config.yaml
num_hidden_layers: 12
hidden_size: 192
n_experts: 128
experts_per_token: 4
d_expert: 32
d_shared_expert: 64
hidden_act: "swiglu"
moe_layers: [1, 2, 3, 4, 5, 6, 7, 8, 9, 10, 11]
n_empty_slots: 64
router_score: "softmax"
normalize_top_k: true
routed_scale: 2.0
balance_loss: 0.00285
balance_bias: false
init_std_router: 0.0233
lr_router: 0.000588
num_attention_heads: 6
num_key_value_heads: 3
head_dim: 32
vocab_size: 31516
norm: "rmsnorm"
norm_place: "pre"
norm_eps: 1e-06
positions: "rope"
rope_theta: 10000.0
rope_fraction: 1.0
qk_norm: true
attn_scale: 0.177
tie_word_embeddings: false
parallel_block: false
init: "normal"
init_std_qkv: 0.0423
init_std_o: 0.0525
init_std_up: 0.0605
init_std_down: 0.0605
optimizer: "soap_variant"
learning_rate: 0.00826
weight_decay: 0.0
lr_head: 0.0078
warmup_steps: 147
schedule: "wsd"
decay_fraction: 1.0
decay_shape: "linear"
final_lr_fraction: 0.05
batch_tokens: 32768
max_seq_len: 1024
doc_mask: true
train_tokens: 281800000
max_steps: 8600
dataset: "wikipedia_en"
Below are experts of layer 7 (counted from 0) of a mixture-of-experts language model. Rows are named router (the router's row for the expert), gate (a neuron's input weights, with its number), up (a neuron's input weights, with its number) and show model dimensions 0-95. Each number is 128 + 24 x the weight over its row's rms, rounded and kept within 0 to 255. Numbers have three digits each.
After each expert's rows: a language model's description of what the expert responds to. This comes from a sample of Wikipedia text that the model never trained on.

# expert 54
router:128162167105142147114117148133123088115116099153162104112110127169116145125131144154124120129130134118128097119128144138157140120138136089120119104137121157140126174093151096158143145168149111051085152126145131187085123086173116153127142126112072109109159119120131145179117158165098154150
gate2:116101115131161136108116104139159116150134124127131075127114119123110138105092114068146123112130116090136094135116143128132108171130143117123120123137128094133186118108158125102110158099102111119120128091110089091139156146151129162126151105147147156097114145135119099111115093115117095149
up2:139121139139118151096148173127127114119116126121134144103101114131101118128159122119127120154163115163087090141119113152091095085132111156148157161154100137143118103130088099112100133112109130118123134108110097060113129074137143114120135120128102143139150105104113186147148152143124115085
gate3:131124116159103116117136153097143075128117155126190138135140091107081097125153134158145132096109123146167129133173136141143099111088121105158097132160104111155118133123106080155156143158144137080097091118146120110130130143112147108145137112090117157135136149121102131123136101122139157165
up3:113119076116134133165120130140124123119136182112146137110073125130141130129132108136119093111152136103129054116160120110121169126130164151121121159113116145077118103116141120106136106171107156130160146113115159133140098114147118071102133159138138096125165114141106131120156167162100145069
What it handles: Final digits of years after 19x/20x, days after month names, e.g. February 2015, April 26, and the word century.

# expert 35
router:103141165098120160148126117122108132132085119095115168116087118155141136088098079102152137116174124166098111100150149122124137166090116119116110126179167158096117139158129124120134161087151154160096120124131107146124124113109129128148087130180141105128148166101088149103170133131147166171
gate2:137110089139110103129122115148152131119121147129129140137132111093160167092150126135147130128168154127133102118144156139142180169081117143109135133118102180125138128121112079148095111114144093142155114089151106124126107124121087153128113120156137148132142136110158151121087065183115107104
up2:099101132144097133130130135119127117160138120153178151136161128118143128145105114093100168098142120162151142122093138101083119096119136102136127148137129142149162127111140142175158124174141082165097130112166115152146149129096108163134169086118097150119131164174120076090159131106174141122
gate3:115074142113146113120118157146137145118128153126102085125148083114116139166177122094140099125138112083120115126158108103133098150096140106108095146110140062125126080091135097111106113108098141118113172098118168128125099133140141151104142126117129085096104175142114124087115147151127145114
up3:148207131153106120113135131146112143155160169099124156180091085125116065098131170126118130197102103130126082155115164152148119132148147111127128161096121148126100140110150122103135117107099145119138160110107155148175112107141142139107149127174150126136101149183141151129106131110132140154
What it handles: Closing parentheses after years in discography chronology boxes, like (2012), empty table cells, and list words such as Succeeded, both, others.

# expert 0
router:141128166095088169104159146133136129134107135101137160131088109154161115078123107097154163116097108148095130121147143172112156127143126095122129101142153127102081152135123122145144096108147143173123083106094094114113131153118149142130106139157132107137140161118122146165160122153157171162
gate0:124123131114158150164144124136156137131149117132095139142167111120083172123132177157126101117077173119132148111153112137159089126098137111146136109076142159144131209166149119151121137130156122124159117137128119102121109106094107118109162128120106086097099142118163136125107123114146152154
up0:120103172166141129134098158167133181135122131118104126135141145090110128156135108116145155099115120104173135111146116127147112103181106145136151107115098142084126091079075133141137105127148138120113114135146122137130104135173139153158125154090121143132131114109144121153131100141144126161
gate1:109132091101120149140169115137157114118178085112126174161152133104089108160132107133129121117118156098113098129139156125124116161085126090144156138134151142139163115107127077147125152079165099126119091152109152142110111092137089127136176111120180159104103160107149148139126109127115135124
up1:101129144125153110123105133124143123107160165148132090099147135125101112084174143159129144078113092125134142124121116100126127129165161137100127134134129178130191129126106155176179110149156133126107144118100127097102108122143181165144107174145118073135159120157145092147134169136111123151
What it handles: Colons after a main title in citations and book names, e.g. "Shays's Rebellion: The…", plus pipes and spaces between table fields.

# expert 26
router:160130152109114097115131148153104105144107148150103117121136146135102082129193134151160084115121088117117129128144113148125127084147179105151125128130129147095115104117166153156139145124142124109146104153113103106148139119074102161155146153141118184106157126133110150123098121072117090102
gate2:146128117178153150146117103128120105114101140151087106151165102097144146126105159073124121113079092154153134135109134104132129114150123134144144164119113131133114167107141126121141144137114140115122134155121125129137164159125100109082132131117134135113152120140087112181107139134174114114
up2:128139127121122137120111158128100125142111137145115165067151112156168143141124115112140136142137133138110112133096148088156134153137164128130122130161052107130130139088156131097153133139082116097131149115160116143096139109164110111129076127129124134125114104152112152136095104092105085111
gate3:179145144100128123115108130094092092152154125034141084146116152149118125173127112138112149133111157137119107143123128140120125180106128150127141131145115132116136144117174132117117097158107113125168112086086139110129112166132133124097130144149090140162147122106119094133141156125099181112
up3:078117098118145098145137156172148140119129126128126144156170165120102171142137059080135142125136136107137099123172131158088107114105142147114119124129120133103151145121145117138154095141085157146149158125104094158149121118156129138079108121139142118125086130097112101126121145125071151144
What it handles: First three-digit piece of a four-digit year, such as 201, 199, 182, in dates, ranges and citations.

# expert 56
router:155123171106145152132135120150163113114116127107101160102092126109137123105108106089149166133114105123117093136123152115110170144136092118188128124111118177117133111108119129114118118139153146175086116116093116098125122127114113097122092118111168103147131153134110131128128117126175157149
gate0:158128144117134096092124119060127097118125127144132138091135143105118085164114159128129123116100144112129160109120118151112140105143107150161107086154121139161179108120134137166071102122155105150094128125037124103112092093104118130133093095083093106117090115118113120107127120138136137095
up0:121092136136176114102108100170109137090124135138182167127157155110091160138076152128110138126133154165140098145132135165136119162128102113103144152112117133111132126124151124109093122105132130155092122120094137149085149149110171128144129098135129143116128161133151116149086087123141131154
gate1:120112115159135158145112127132126142117112139130159113071136116075118115069138143141134118112105104116158141152138130086121117142097113130114100119104173165156124128162153085107157118137140163143114151143104109123147141156099156098091077158101168114070117128125132132117101089123091114135
up1:147143125150091167116125144122118120117144121090130125116157115120123109131130105093148122145169167175146087122121116136175123136140134104070153121129126194140139177124125130146111105118069131184133141118129198141120087131146104154108171114144120171140143107099130107109147143098126123140
What it handles: Short capitalized word starts at the beginning of table cells or list items, such as Pol in Polka, Mark, Man, Jan.

# expert 5
router:136126131101163139147158090151172094156141089124086119092139124106107127155117162082091087153108075127112127131135162141098146127079127132124111134160127151104160092122152133146126117097137122150103181124133144086084098102105104141161096108154116094122134148135096131134119097122159123116
gate2:150152138114135124115145112126115121136093131150121160094163108166089181154120119181108135147125126137132116108134181141129135119114147169133157105126110147134152139123133129154173115084126094114151125125155146137178132129152140141145132116200134138120138111127132065098124126173173163116
up2:102124097155119182092120114136126119126111095104151125100150106114079127087146134153125123149116120130185150120095129165117163148124154118163115171134102101105143131103123133107113102167111089090119113139108097142148136125147101131118130148092143122103127140126148120157103122098124108193
gate3:132133137091103118133128101104111141105127122146110174107150119174185112143130157052147116082140156110142097164189167128139148139110117095100126147120119182135101086124145103120144099141113102131130122163148163102113172130072164131104119112109149099152103100094165101098109150129131158131
up3:133177151116144113096086132188088128116088137124119155133133154093115143158139072137122126172122113146138133132135130167124169117127133159114091138088133108107135109103124142164122154153105095182112124110092105116121094196161154107075158143135145121152143136154143186114088123145112111131
What it handles: Space before a number in pipe-delimited sports statistics tables, such as appearances and goals columns, plus currency and plus/minus signs.

# expert 12
router:147135160092101180102155148136110142120105121104128149136096115152156122102112082108163162117126102167089138123144156168100155149140146108115114099139142141123089128124121129142144100101135152165125078092125102122111158147136136098139078130150140106139154166114124136128142102139167182153
gate2:156153137118111080092098158147136100127117134143097124130142153112092145163140146130196108120151128115159115138066126101139093125107092127121193111101119118099126109125157106104187148163130128105121123116152139114119127106140143164156170113180122127105117115136124120122137149118109119123
up2:111099147104149146122099131126186126111083154161138144135105139136155087129081142116140104137141118145162108187120161142125135104137077125093122112144140127146136128108128131121113173148130111105146109090150156142130080130106131126119116185119140094151147134095162151120160148092138078119
gate3:102164161096123146119127082109142145149138147152134128130117150111166127106094162155163110154142134144145102162118127112201074108122110136128145093146100173097134160135120139090131106134194150099146130144114165108107124144095146082120108100103114155100126121151117161134113135120159107122
up3:084132152093146139167176103156108079129109080143124114117157132127134127137142134092123168099134117141180117124157114137094147157076097143138117093149088110077164136177148150101133125122099125146089153126102167141173104101127130146097094156127141065135108136111147128140087156129124150121
What it handles: First names such as George, Julian, Henry and leading dates or digits at the start of table cells, lists and rows.

# expert 1
router:103116149110098116106105115150119137153111104130064147117136106132120126129119102085134128131173113133108072108141118171117145180123141118086090141143125112140152135146121115146140132134117136177077141116162092202153094141112179153131119109112134112162136151101144064150103126119158139105
gate0:109157076126139111119070145146134126141122143122119179128144143117145171130089109118103109126115134107122112140102145063147079137124134168149075169113172108100158122145096126114104129141128080114105143129124138171127148138113113153110132135145133148149106116088160114117130080114102115148
up0:118189092141133099129088154124113134148147111109122134163154121128132083144145150117125129129088108138103154129126094146150132093117127168155160130148099097128159123126126119145092148130142118106099134134115102105099118125102070150131107129150161169116125138131113146177079119101124090131
gate1:125145136179137119134138159148133118162172170110160146151144122106088131084094123131119099109140153162139133152141148119113124124070143076118123131096108085151127137111114100131125150118124111130105149136122095116172148142113128112075110103151100079163089124122160116105103104166123130095
up1:195150128161127093141166187149134136113111114136133124137102119136106119118101126110132076130065122110122116164105129139114108119118112124171118134122138126115122104125128196102094116089140133158107146112108146118128137127154166176100072080103108109115107123139126138090124103154084137140
What it handles: Word-final pieces like -els, -ats, -ks, -its ending names or plurals, plus the colon after Species or PubChem CID in taxonomy and infobox lists.

# expert 29
router:105097166095150134104151153123123120174107121122139159132123152152091157112095137131106138083113102153102115156146156130138165134122121123156144104150138124094131093147176116157153106100141100178131096080116143108128165138096131117109112140103093132131145127086082138116152099162131133154
gate0:155127117146123129125097106095115124111140112154134131120110106099132176178099108118140155120118100139125150122095128106139133111139105141142111165100120146124124091127183155129101127139122158134141123127162118097111107080086128122118166114120124119091102141047086150102135139135101105140
up0:098156120142098086126121078099115145170136116147147128118136113191157110112142084123134135132120137107075149133153145121125084102094133117132120133136089141074107115113108127152124109138112171133129166139093086102132142106146077143141139129130171110128113143150086095147129142085123150118
gate1:086076147116160056107117112140144112126125107160111129134125129147083121120122148156108129124134149128143114132127139163123124072106125112197170118128148109107135131149127122148161139119121102152100142129126177112112103068139100147075183122117094123091095136127117131096123133163105111113
up1:146146120147130147158151141102133157130088099136128185141138101103148135127170124072133128122151111095126149108090116150086123140109131120094139146112126152157147086143093089113128111160157129130107136125154128101086190095142165108138110130130150136130144158133154106167151130146088117105
What it handles: Digit groups after commas in vote-count tables, like 200,619, plus position codes MF, DF, FW, GK, currency signs and country codes.

# expert 55
router:172120118101113159113143140169083107122107123120146167150095105171151143089128070113160146123138087150125137159139161152098162154157114122103129115147137114098105126137130142123138113098151158153114088084127089109097145138124137119106107136142132135173131124106080155156155108142167172147
gate0:158157140135116142143153110132146154128139145116090130117104117134148074111158138093140146105149127074133109173108111107157115122151147146138105124125153085104182162118116117092151167065147131131106127177161128165121109150145110107105112132132107147121143138150108142089148111146102078096
up0:181072133095166074121143144089159131109186161155156137121128121120141114102117124112101112107125179127108109112126129118146118144140151157166131124111144120166164139171089145146098156091167154112123113131124126096098086126157146093192150143097123108160136137111111159103096129147154153115
gate1:123170104111117103080097109176181074134158179117113067117110123135100115139155123130127112176081126134143135110133116111110125147101103132079129102096139071126135084133156090149141118158123114138146133099133136107112108103144077110103129121119155129136093121129160122106155106116104145138
up1:139137119144100150145128133097141152141122096143139143107141119112137144111141085126116126108119097166139077126118128116131145121085125119062137132116159153160152132132126112115149109124167121114160125098099135111104120151079135145154110159128150168131138110124063129136091139115109058147
What it handles: Dashes, pipes, semicolons and commas used as separators in tables, tracklists and lists, e.g. song – 6:32, empty – cells.

# expert 13
router:120124112175125095121124136160127125152126154122058132107098161132130111119125168147148130107114133164133131121152141128154106137150111200124174138129149088097094156144118145101145143176137107113140102132138162122126137144145094158144124127109119203151111156121188119125162113169087117142
gate0:152146148093131130096104121133147132116133144119118172122075175124143152110142113172074115105109125136112132119121097167155171117132131130118165155138136133124074125121129123147170089105172136141111096034131118120155105109118160112115188109121125131133120131128137139123162121098104118136
up0:094113122139139102152134144116101108143132121142165149163126137119140146157116092159179097135127126141123118155112144119147110138155148115123126126073105135104115123126098106129171088123117129087181143152128101112119149099094127103130136096110145160132152097082128141057111173103119123112
gate1:183119076105131186139155073090152155158129118128128120149121126123143167153102124156115127113092121137145096103104177097062138115114129087111133118092119119130177119150100113081095126090127157103170145117089158090123131134135136125138092112156133123148129187097159137139128120163145070164
up1:111168168074100133105111106119099156106135131170090100142137169089166123125110125166120161151133096168138116122135226100133153172097129169091137140118128129137131105111140124133116151146116149183123122155133136123133129123146127120104153083154101116138132134167135147143094142181113142138
What it handles: The preposition of after nouns like one, part, Houses, Lords, plus among, between, regarding and for linking a noun to its complement.

# expert 41
router:112131116169121106112105134123165083158134158208093134110123145134099165156132112134099160114158145108145140127122102101129103103147114148157138136134151117156109105100115148148062082169086133068140149147139113121110104119151117112133173170127151113137134106142159103133130139116133069159
gate0:100142111118137138079125114107178104162114158156096127116165128174092128123142148146120151092108146098154139132086089152158128086128153112147108111154156087164109127177109120174132124148133115158109126079160119084187105141127135153109092153130146119088105131119170148126117099152135108127
up0:135108139179164138113149125147118120157138127105149172151096115132145145147165107139134117153095102130144103118083163123122133189080118134088093149124142108143174112178130117141118152111094107100142100143170125099154138118092108149133079105137164148159124141129142126152143138133149102143
gate1:140148140128118127100152120177117114155131137168126148147107179125114108129113154111107133152120117114119136146091142117116117090108082142142171137108130115118169141156142067142095143156130103143160127141104160141142101174157106103184142095166142151129140097119147113130125101075178120149
up1:146106159126149086132134068115138128155163161175122136112162080137119129149101078142130087150121114133096127133161111123087125142146129141126155129123112132093134140117079117125144141116106176131124123100068111145167101132157139125119123074107129092125135142132130140114119148149116119129
What it handles: Verbs and verb endings taking objects in narrative text, like took, gave, overthrow, rescind, plus prepositions to, for, about, against.